Experts of a small language model.
Experts: 16 experts in each of 10 layers, 112 GeGLU neurons an expert, 2 picks a token, a softmax router.
Below are experts of layer 3 (counted from 0) of a mixture-of-experts language model. Rows are named router (the router's row for the expert), gate (a neuron's input weights, with its number), up (a neuron's input weights, with its number), down (a neuron's output weights, with its number) and show model dimensions 0-63. Each number is 50 + 15 x the weight over its row's rms, rounded and kept within 0 to 99.
After each expert's rows: "comes before" lists some tokens at least twice as common just after its tokens as in all text. This comes from a sample of Wikipedia text that the model never trained on. Tokens count by the router's weight.

# expert 8
router:65 69 25 08 51 29 37 73 22 41 61 64 32 44 84 40 20 22 64 19 41 66 33 73 39 58 04 88 71 37 70 57 52 62 58 42 46 55 45 72 42 19 59 35 58 56 31 41 46 25 43 32 46 57 47 38 45 64 30 63 46 60 54 38
gate0:48 57 65 39 29 37 52 45 51 48 32 46 34 21 55 35 35 54 61 32 54 64 50 54 45 49 22 44 40 61 33 48 21 64 86 64 33 79 44 58 49 58 33 58 41 41 75 43 53 65 57 33 42 39 42 42 65 70 65 43 57 54 62 44
up0:49 27 47 64 66 39 58 39 58 50 64 46 65 46 29 48 63 75 25 63 35 62 55 45 44 64 85 56 63 40 73 56 78 38 33 18 62 30 52 27 33 58 59 39 60 51 30 49 25 26 62 61 65 49 62 30 29 36 35 48 40 37 50 32
down0:60 65 67 48 60 43 78 46 46 59 55 38 51 52 61 36 42 11 69 64 59 44 36 58 33 32 43 38 35 69 12 44 46 42 54 67 62 71 38 56 41 52 54 46 50 49 56 42 49 35 40 62 64 54 70 58 63 90 41 39 79 66 52 59
gate1:37 13 70 40 54 32 13 51 41 46 55 52 61 58 66 46 62 44 31 70 41 65 47 52 49 60 40 56 45 23 51 44 43 72 48 53 48 44 52 44 48 24 63 52 39 51 48 44 46 51 57 67 42 47 51 51 59 60 32 49 58 56 34 41
up1:60 51 29 44 59 56 42 47 62 57 57 49 26 58 37 58 30 62 73 46 47 51 42 35 54 24 59 41 57 59 58 56 38 47 55 25 28 57 53 28 34 57 48 67 42 60 65 47 44 51 44 40 74 29 59 20 88 45 49 32 59 78 22 53
down1:61 70 11 71 54 54 45 40 38 72 43 15 50 09 53 26 42 27 61 37 78 76 45 79 72 68 43 78 62 39 42 59 61 42 41 73 40 61 37 40 75 39 57 59 32 50 31 39 47 99 65 59 49 64 38 66 63 55 54 69 56 49 46 70
comes before: " the", " to", " of", " in", " by", "ing"

# expert 6
router:50 32 57 67 61 49 43 59 28 66 35 46 74 83 83 02 49 77 79 60 47 35 45 16 89 51 39 31 75 18 22 50 78 58 62 41 55 39 47 69 50 21 53 48 60 56 44 50 60 45 47 44 41 48 51 43 75 51 67 67 41 78 45 53
gate0:29 40 46 71 62 49 56 57 54 37 66 48 38 46 55 38 55 64 52 57 48 41 43 35 81 56 00 45 72 41 39 64 40 62 70 55 62 61 77 38 35 38 44 27 89 44 43 43 54 34 84 32 61 47 44 42 51 32 48 30 58 42 49 33
up0:44 50 65 43 60 56 37 57 46 56 50 21 52 35 27 47 20 45 51 26 38 25 80 47 64 51 33 48 42 35 68 46 53 25 68 46 56 33 62 45 47 49 54 32 18 49 27 37 46 51 55 68 47 39 49 50 46 90 52 83 72 37 59 47
down0:45 43 43 69 45 63 45 57 46 59 56 31 77 38 59 33 70 62 72 42 62 61 44 40 51 35 53 59 54 33 44 77 67 93 71 57 63 56 70 42 67 37 59 19 39 31 62 53 55 59 21 45 60 45 41 66 52 64 41 43 31 35 38 20
gate1:75 55 47 48 69 61 56 47 40 41 31 49 36 50 66 56 46 34 76 62 46 65 61 48 31 44 63 53 41 43 68 38 28 63 66 17 34 61 37 29 49 19 39 47 56 65 62 50 56 62 81 26 55 58 53 51 64 57 56 43 67 51 50 58
up1:60 46 43 39 54 67 26 39 61 38 37 70 66 57 61 45 63 30 47 79 47 44 47 68 60 45 48 41 51 40 64 31 59 32 59 77 55 46 47 71 38 51 40 35 41 56 66 60 78 45 76 25 48 19 81 65 30 49 61 38 67 56 43 41
down1:44 76 73 60 37 43 39 50 29 62 55 22 59 46 53 25 42 62 57 41 53 69 53 46 66 56 52 60 54 57 30 57 45 42 38 36 53 59 59 55 54 38 34 62 68 57 54 31 54 37 29 33 43 80 71 49 47 66 37 33 44 45 35 71
comes before: ",", ".", " and", " of", " in", ".\n\n"

# expert 4
router:49 65 79 65 38 73 36 78 52 51 53 27 77 58 54 28 74 49 92 72 45 07 60 92 27 73 59 48 46 52 34 31 55 48 71 46 26 72 27 56 55 54 70 34 66 32 40 37 44 44 75 42 39 56 61 41 54 65 15 46 42 37 48 11
gate0:46 52 71 49 56 72 37 46 68 54 69 36 23 33 62 35 61 40 53 76 44 38 43 52 38 61 44 50 47 53 47 48 45 55 58 44 69 50 42 26 75 45 49 56 51 31 57 08 40 23 73 37 69 61 69 79 35 53 22 54 66 61 40 52
up0:29 55 17 51 58 53 65 72 65 47 74 12 53 51 51 61 76 21 34 69 43 60 47 60 41 57 21 54 41 30 42 45 59 55 59 33 64 36 61 66 36 51 36 61 51 42 27 50 50 49 48 34 30 55 67 70 30 62 24 79 14 44 41 53
down0:58 75 49 44 20 70 47 41 71 66 57 26 56 17 42 83 44 51 47 84 50 40 31 43 42 53 43 60 63 42 42 48 38 46 24 82 58 57 50 56 54 72 66 56 39 32 69 35 59 71 40 54 63 46 57 25 34 47 49 64 55 50 62 20
gate1:45 37 40 68 24 35 59 49 43 77 47 52 64 38 52 58 71 52 72 29 28 29 22 49 48 58 39 75 60 57 79 35 27 43 39 53 55 66 50 60 63 45 61 51 45 35 58 51 47 45 30 26 33 51 35 67 34 49 61 27 37 11 47 14
up1:54 48 47 49 74 68 39 48 55 62 54 27 68 53 71 45 59 52 62 36 51 49 22 57 29 75 38 62 53 51 56 39 40 27 60 53 36 61 64 54 68 67 81 43 53 69 84 42 70 44 87 57 48 50 61 60 32 34 46 54 37 51 89 28
down1:30 50 22 39 43 55 43 26 61 29 68 65 55 69 63 48 74 69 67 47 31 45 65 49 40 60 35 45 53 62 39 39 53 77 61 72 33 55 43 67 50 55 28 72 32 60 27 50 36 42 39 27 54 71 34 51 76 47 50 66 42 62 42 45
comes before: " ", " |", "0", " |\n", ".", "–"

# expert 3
router:38 34 73 58 44 69 41 74 59 53 61 15 70 69 26 43 70 61 67 72 18 14 62 39 55 53 58 42 13 69 37 60 55 69 59 39 40 60 32 47 36 41 57 40 59 33 53 29 73 34 69 52 29 64 41 48 58 49 34 61 55 52 25 58
gate0:48 55 50 68 18 57 63 16 33 53 21 56 55 28 32 56 70 61 68 66 44 40 20 31 39 31 59 37 39 47 64 49 57 39 31 50 38 63 34 53 22 55 46 40 58 21 35 51 33 28 54 66 41 30 50 67 68 34 47 47 45 57 53 71
up0:61 52 53 63 57 79 35 52 35 44 27 60 39 44 49 63 59 64 52 46 66 59 72 76 43 45 60 45 67 62 57 14 35 65 54 64 38 71 53 55 41 39 49 36 51 51 35 52 53 72 57 57 76 51 61 63 70 17 43 43 69 78 32 18
down0:26 57 36 13 54 32 47 31 34 48 38 61 47 61 65 38 76 67 52 31 51 48 34 51 47 68 37 53 68 65 45 41 29 32 60 29 60 66 43 61 43 48 48 55 59 34 27 35 75 62 61 45 64 38 69 30 51 31 67 60 78 40 50 35
gate1:40 53 61 54 47 45 36 51 47 34 56 40 63 68 64 60 35 48 47 41 58 51 66 58 42 44 51 58 36 50 51 40 42 47 37 32 56 50 53 50 43 44 33 33 60 31 38 35 72 63 31 32 31 60 14 47 36 52 73 64 62 39 29 94
up1:81 63 71 32 69 52 43 34 36 28 52 29 34 50 73 68 49 34 61 56 71 36 41 53 40 52 42 39 56 54 33 49 48 30 54 73 48 51 17 43 29 47 56 29 64 63 39 48 39 32 26 61 55 70 66 67 39 30 51 36 58 63 37 64
down1:29 34 71 70 36 28 66 47 39 60 21 43 55 73 26 41 42 12 55 48 53 49 36 67 41 40 43 62 48 48 60 62 52 41 54 58 35 46 46 42 28 33 48 47 49 79 72 50 75 66 58 54 49 69 38 75 47 15 50 81 47 32 66 59
comes before: "20", "19", "1", " the", "2", "3"

# expert 14
router:46 22 49 77 75 23 32 51 56 36 73 23 60 53 52 46 72 77 64 74 38 49 81 47 68 73 60 07 40 54 50 44 43 52 63 30 44 48 38 58 73 45 64 42 61 35 39 15 68 36 73 58 45 74 40 49 47 52 43 46 47 43 46 28
gate0:44 38 46 67 61 41 44 75 69 44 78 62 11 36 58 63 38 66 61 64 15 77 45 69 45 72 53 45 69 57 48 37 61 54 46 53 43 43 56 28 36 70 71 60 75 53 61 48 56 25 75 66 40 78 34 47 69 68 56 24 22 31 65 58
up0:41 40 40 59 52 74 55 59 52 65 52 64 49 42 46 38 67 54 65 47 62 36 40 48 57 64 45 56 28 64 19 39 52 34 42 45 41 51 70 77 61 24 34 49 19 61 67 37 28 68 58 53 35 67 53 70 43 49 43 86 74 47 30 46
down0:49 58 52 58 19 36 41 65 74 47 46 48 59 56 54 49 51 68 68 27 31 64 22 80 42 71 36 43 33 61 50 48 63 36 46 80 46 45 69 77 60 43 55 39 40 44 37 69 71 25 56 44 31 34 46 44 54 71 36 54 42 57 27 36
gate1:63 23 70 59 58 64 49 40 69 23 75 24 38 68 59 54 44 31 73 66 24 33 58 73 43 59 47 43 59 66 54 58 64 40 21 60 55 13 67 28 70 58 62 57 36 39 85 53 70 39 56 63 58 47 47 63 47 70 75 54 31 37 56 67
up1:34 71 71 57 44 60 22 53 40 47 58 37 50 47 60 52 50 61 59 13 44 32 68 60 42 57 25 57 65 31 54 68 66 50 50 63 21 44 50 55 59 67 73 47 43 48 50 38 48 51 39 29 57 66 28 83 55 30 40 44 41 36 79 34
down1:39 52 23 37 54 56 53 45 64 53 62 66 67 47 41 53 64 34 50 47 45 57 53 38 45 45 77 33 37 55 48 51 44 75 38 00 48 52 45 51 44 48 56 52 38 54 46 32 39 45 53 66 42 62 35 65 33 72 46 37 47 47 36 55
comes before: "-", "|", " ", "==", "The", "==="

# expert 13
router:36 26 63 58 47 56 50 62 52 29 52 26 79 63 28 45 77 49 63 82 19 21 62 45 53 75 84 16 40 60 48 73 57 54 76 50 44 66 52 58 55 32 61 40 63 44 33 41 67 30 66 53 19 59 37 23 69 74 42 74 42 33 24 35
gate0:58 67 68 39 33 37 51 32 55 39 67 42 69 61 64 52 80 24 82 45 59 27 42 57 50 46 40 64 54 34 18 56 95 50 53 71 69 15 63 81 29 42 52 16 45 46 57 69 55 32 43 66 42 53 53 59 19 81 30 68 46 63 24 29
up0:51 38 41 66 74 53 40 76 62 56 32 61 50 38 20 44 29 56 70 53 47 62 47 64 63 47 28 27 59 50 75 75 18 33 49 42 47 37 42 45 51 63 74 76 66 46 38 73 41 40 67 54 40 61 41 41 53 43 41 67 81 52 39 63
down0:36 22 28 34 56 53 64 56 63 39 70 55 68 36 37 82 26 58 48 35 40 35 42 59 69 69 63 74 56 32 53 47 37 75 59 37 62 64 28 56 66 40 63 58 75 49 66 26 56 48 40 38 54 30 53 22 67 55 38 48 28 31 49 26
gate1:32 66 39 36 44 54 25 54 16 60 47 42 67 66 50 50 60 43 55 43 60 57 51 50 57 56 17 57 54 26 57 65 43 67 70 60 72 28 66 53 61 50 43 41 52 48 55 40 24 40 37 52 39 59 43 85 70 46 38 71 57 18 70 37
up1:44 40 48 57 30 54 69 57 35 44 48 59 80 54 68 24 30 23 28 23 63 57 97 69 58 54 78 25 53 34 64 60 34 54 24 56 61 42 70 68 57 61 34 30 57 18 58 46 18 32 62 55 73 34 57 62 38 73 45 51 53 55 39 64
down1:50 37 63 65 45 43 33 34 25 56 43 30 52 55 64 28 60 37 41 65 45 17 57 61 28 35 63 58 48 17 46 46 33 51 52 65 41 31 34 53 76 33 49 45 63 58 53 59 49 60 55 65 25 25 70 63 36 20 60 43 58 32 57 56
comes before: " ", " and", "20", " he", " which", " but"

# expert 12
router:39 29 64 43 78 76 53 90 71 46 62 25 93 69 42 27 41 76 49 85 32 33 71 36 30 59 54 43 37 33 65 72 55 76 67 27 47 54 46 66 48 38 66 53 76 39 56 50 76 52 61 49 38 48 66 32 57 67 56 54 28 43 30 07
gate0:64 43 39 53 30 58 37 62 53 42 39 48 42 74 70 25 46 58 51 63 49 77 85 26 48 26 42 68 54 35 49 54 31 69 30 42 44 72 39 33 63 54 39 44 88 68 35 52 57 58 55 54 42 63 83 52 31 58 44 17 48 76 29 22
up0:43 62 40 77 48 70 23 44 26 35 35 70 48 55 48 56 75 76 51 32 27 45 58 14 74 74 53 65 72 38 42 48 27 59 54 50 59 80 24 57 38 33 66 70 58 70 48 36 24 48 56 54 70 39 57 58 68 28 64 58 72 50 52 66
down0:70 38 42 63 51 40 25 44 55 62 46 71 46 50 47 51 42 43 40 41 82 60 35 37 49 42 66 63 71 57 36 57 50 38 40 35 47 43 69 72 55 59 43 49 18 37 35 62 39 29 42 27 58 52 53 44 43 59 42 40 34 41 62 45
gate1:38 29 87 65 60 41 52 43 36 58 45 68 51 69 69 39 38 60 63 21 55 47 69 54 11 38 36 31 66 60 51 65 67 46 61 40 54 44 70 84 74 31 52 73 52 47 55 54 49 77 59 38 43 44 43 51 60 53 54 46 30 21 70 38
up1:81 67 56 38 45 60 42 27 57 34 62 56 44 70 39 64 46 41 65 56 76 40 45 33 48 52 69 56 66 43 48 55 46 35 34 43 69 51 47 46 71 64 63 19 66 60 48 14 89 40 28 67 39 37 62 56 44 25 50 73 68 83 55 64
down1:48 62 67 61 45 29 69 74 46 44 61 23 56 62 63 26 70 53 59 43 32 65 34 46 46 19 50 28 48 54 44 40 54 48 48 52 28 26 43 55 33 51 56 30 78 63 33 45 53 40 49 46 29 43 35 47 79 35 59 43 44 44 52 52
comes before: " ", "-", " (", "|", " K", " M"